python train.py --n_layer=13 --d_model=192 --n_experts=32 --experts_per_token=1 --d_expert=256 --d_shared_expert=256 --activation="squared_relu" --moe_layers=[0, 2, 4, 6, 8, 10, 12] --router_score="softmax" --normalize_top_k=false --routed_scale=6.43 --balance_loss=0.0103 --balance_bias=false --shared_expert_gate=true --init_std_router=0.0268 --lr_router=0.00106 --n_head=6 --n_kv_head=3 --head_dim=32 --vocab_size=15230 --norm="rmsnorm" --norm_place="pre" --norm_eps=1e-05 --positions="rope" --rope_base=10000.0 --rope_fraction=0.5 --qk_norm=true --attn_scale=0.219 --tie_embeddings=true --parallel_block=false --extras=["capped logits"] --init="normal" --init_std_qkv=0.0228 --init_std_o=0.0 --init_std_up=0.0228 --init_std_down=0.0 --optimizer="adamw" --lr=0.00302 --lr_mult_qkv=0.7 --beta1=0.9 --beta2=0.99 --lr_head=0.0195 --warmup_steps=295 --schedule="wsd" --decay_fraction=0.655 --decay_shape="linear" --final_lr_fraction=0.0 --batch_tokens=65536 --seq_len=768 --doc_mask=true --train_tokens=316300000 --steps=4827 --dataset="wikipedia_en"
Below are experts of layer 8 (counted from 0) of a mixture-of-experts language model. Rows are named router (the router's row for the expert) and show model dimensions 0-191. Each number is 200 + 40 x the weight over its row's rms, rounded and kept within 0 to 999.
After each expert's rows: "comes before" lists some tokens at least twice as common just after its tokens as in all text. This comes from a sample of Wikipedia text that the model never trained on. Tokens count by the router's weight.

# expert 18
router,159,158,274,173,160,172,190,185,218,187,183,159,197,199,286,283,230,184,232,183,226,197,186,276,180,220,263,225,221,270,184,232,221,243,123,147,198,178,239,179,215,150,106,192,250,202,200,198,247,216,274,230,203,223,245,152,180,202,202,222,169,164,176,230,183,210,254,215,186,134,177,156,276,67,182,194,182,200,131,284,249,189,190,231,227,165,241,165,146,208,169,170,206,196,140,206,206,197,198,234,216,216,193,207,143,218,173,162,183,212,205,184,177,168,206,269,139,187,110,200,227,220,234,255,147,136,180,149,224,172,161,149,256,130,217,169,127,175,222,222,229,247,270,187,275,174,255,180,256,188,248,251,212,194,111,182,255,238,163,226,136,213,131,198,145,203,206,199,255,233,205,150,251,246,158,171,175,181,171,221,239,281,214,174,179,156,161,220,187,219,213,223
comes before: ":", "==\n", " ==\n", "2", " office", "3"

# expert 26
router,175,228,199,178,205,202,234,209,194,225,197,186,266,238,153,155,249,194,207,122,105,179,253,240,252,149,130,216,226,150,176,179,164,198,244,259,229,181,245,217,207,198,204,139,199,187,206,199,203,146,259,231,260,186,196,155,270,187,161,180,190,185,153,143,174,243,248,215,245,167,273,249,137,241,241,216,246,107,94,194,235,191,171,248,184,209,134,186,197,195,220,213,214,249,224,202,233,188,182,241,162,146,246,115,164,211,205,225,198,173,181,226,260,221,229,191,226,192,236,144,228,205,165,241,190,202,231,248,201,141,220,121,183,189,213,278,166,111,167,238,167,258,205,216,213,253,183,163,139,199,265,335,216,178,173,139,249,171,140,209,195,102,185,214,247,231,220,225,211,184,185,205,225,258,161,198,126,183,166,152,183,206,217,194,218,263,171,193,167,230,157,260
comes before: " and", " which", " but", " the", " who", " he"

# expert 10
router,178,165,159,195,212,216,175,233,157,256,172,284,165,203,202,137,172,215,221,221,178,120,223,236,222,156,260,230,213,151,256,142,193,167,273,282,205,201,256,210,187,159,217,154,180,232,231,211,160,193,229,211,177,230,271,167,271,236,192,181,169,192,225,135,245,198,213,201,191,196,305,239,232,234,281,268,205,198,123,219,267,205,258,211,222,238,311,195,249,169,218,189,229,187,236,183,202,197,247,227,173,186,150,149,154,226,233,214,217,200,224,178,169,191,235,237,211,112,108,200,189,227,166,216,145,224,212,193,247,231,197,208,268,205,122,307,163,199,198,270,218,226,203,148,175,191,234,189,206,206,200,178,148,203,214,132,319,197,224,255,188,147,222,139,175,255,186,187,202,161,140,144,217,136,186,199,282,218,238,192,170,184,195,176,230,193,229,249,199,164,162,254
comes before: ",", " of", "\n", " (", ".\n\n", "\""

# expert 11
router,337,196,272,177,222,254,210,225,273,223,238,170,193,226,177,239,217,230,201,224,215,243,236,223,142,162,232,176,210,216,229,273,261,201,164,149,310,182,167,183,146,203,226,189,261,212,204,144,150,213,229,227,194,210,199,240,217,226,191,227,198,216,257,204,239,242,177,204,175,236,108,186,177,180,212,160,132,228,171,180,222,199,131,110,183,234,184,186,211,268,199,177,177,148,68,188,237,159,221,126,214,221,221,217,197,149,175,246,285,174,159,161,191,195,168,211,136,323,205,156,202,196,167,158,227,171,202,259,241,162,204,217,155,260,256,237,220,267,170,201,292,218,190,231,176,138,106,233,173,244,182,143,215,249,207,177,239,199,200,176,185,210,217,211,214,204,172,209,219,169,250,213,176,197,166,218,191,186,226,231,229,239,210,259,167,212,242,259,157,256,173,194
comes before: " ", "|", " .", " States", " +", " −"

# expert 22
router,193,185,252,198,115,177,200,183,112,279,167,224,223,200,229,223,234,194,235,208,214,157,200,210,185,257,230,222,230,263,128,244,160,122,147,118,203,182,227,197,198,145,178,260,170,219,281,268,220,194,212,186,183,201,166,71,185,221,217,115,192,204,222,220,216,164,232,214,246,256,259,274,208,151,167,203,174,216,228,218,148,157,250,181,305,211,182,238,215,230,266,201,181,217,200,216,251,214,207,165,174,201,180,192,160,205,164,239,176,153,188,234,231,179,202,199,145,277,242,202,178,119,139,188,273,161,148,243,197,218,185,216,176,229,137,222,160,158,240,242,231,176,90,210,173,233,171,205,184,201,202,246,181,265,185,205,271,256,258,245,192,168,139,197,209,246,200,216,249,147,162,195,183,187,230,245,133,204,270,178,203,259,261,206,213,203,157,176,254,146,208,209
comes before: "19", "20", "born", "18", "age", "aged"

# expert 5
router,155,181,246,211,222,238,165,263,203,203,222,128,185,210,210,213,183,151,179,235,207,161,192,250,110,151,151,209,234,243,219,262,245,147,157,248,170,188,197,200,143,114,173,201,132,286,237,204,162,243,297,220,103,239,166,168,230,192,224,279,123,156,203,200,179,123,221,171,176,273,245,164,200,143,169,165,177,178,180,219,216,185,159,242,231,215,218,204,188,172,170,234,216,264,153,177,257,202,196,221,167,182,172,193,158,169,274,253,142,216,226,162,267,207,221,235,195,212,147,212,200,206,189,240,200,165,176,220,232,173,182,165,227,195,186,272,173,230,168,251,224,106,193,202,267,233,233,190,208,209,188,201,235,189,216,258,288,185,191,223,275,140,160,181,91,206,228,210,288,223,211,178,189,171,228,120,212,195,168,205,188,176,200,257,127,143,163,120,200,224,176,191
comes before: " ", " Species", " Born", " Died", " Country", " Genus"

# expert 1
router,259,190,283,169,283,246,252,250,151,239,286,188,196,264,143,197,180,191,198,177,183,186,187,183,197,175,208,261,237,176,162,254,238,272,184,253,238,206,235,210,151,139,174,205,155,192,182,240,186,271,224,165,161,246,187,212,270,225,181,278,176,202,165,219,184,203,205,193,185,219,207,178,288,215,192,110,181,158,172,249,196,220,250,168,207,206,211,213,157,197,135,206,209,206,237,191,261,178,202,207,211,191,223,181,157,226,188,204,144,150,220,196,255,133,204,179,262,299,193,159,184,271,143,239,253,149,183,161,164,149,168,143,170,205,211,267,170,152,220,257,286,206,261,233,186,188,156,183,109,222,264,203,232,187,232,243,177,236,261,185,274,233,196,229,182,188,164,265,190,192,195,200,203,183,219,147,161,198,161,177,110,152,209,144,249,194,187,182,222,246,145,306
comes before: " ", " L", " Candidate", " W", " Party", "°"

# expert 27
router,202,206,207,180,268,166,273,209,228,117,211,184,216,217,236,153,183,189,205,179,146,220,234,236,153,249,202,198,217,98,260,215,223,238,223,252,218,166,267,210,189,164,210,261,123,194,208,221,143,223,161,219,163,269,226,246,194,234,177,257,247,225,212,193,247,235,278,209,158,184,223,202,237,162,182,141,217,209,221,182,194,207,233,141,162,206,264,154,133,243,150,248,207,246,223,202,191,229,250,237,224,233,288,162,155,212,174,239,194,201,258,221,204,207,288,185,202,244,204,261,199,246,214,261,215,211,216,206,253,164,235,132,256,193,272,142,171,229,208,263,212,156,280,272,185,207,203,180,235,218,152,168,193,179,174,167,194,313,211,229,258,210,223,217,152,224,210,250,228,226,177,152,206,242,199,120,128,284,170,189,217,250,160,275,145,154,212,243,206,221,208,273
comes before: " |", "|", " |\n", ";", "|---|---|---|---|---|\n", "|---|---|---|---|---|---|\n"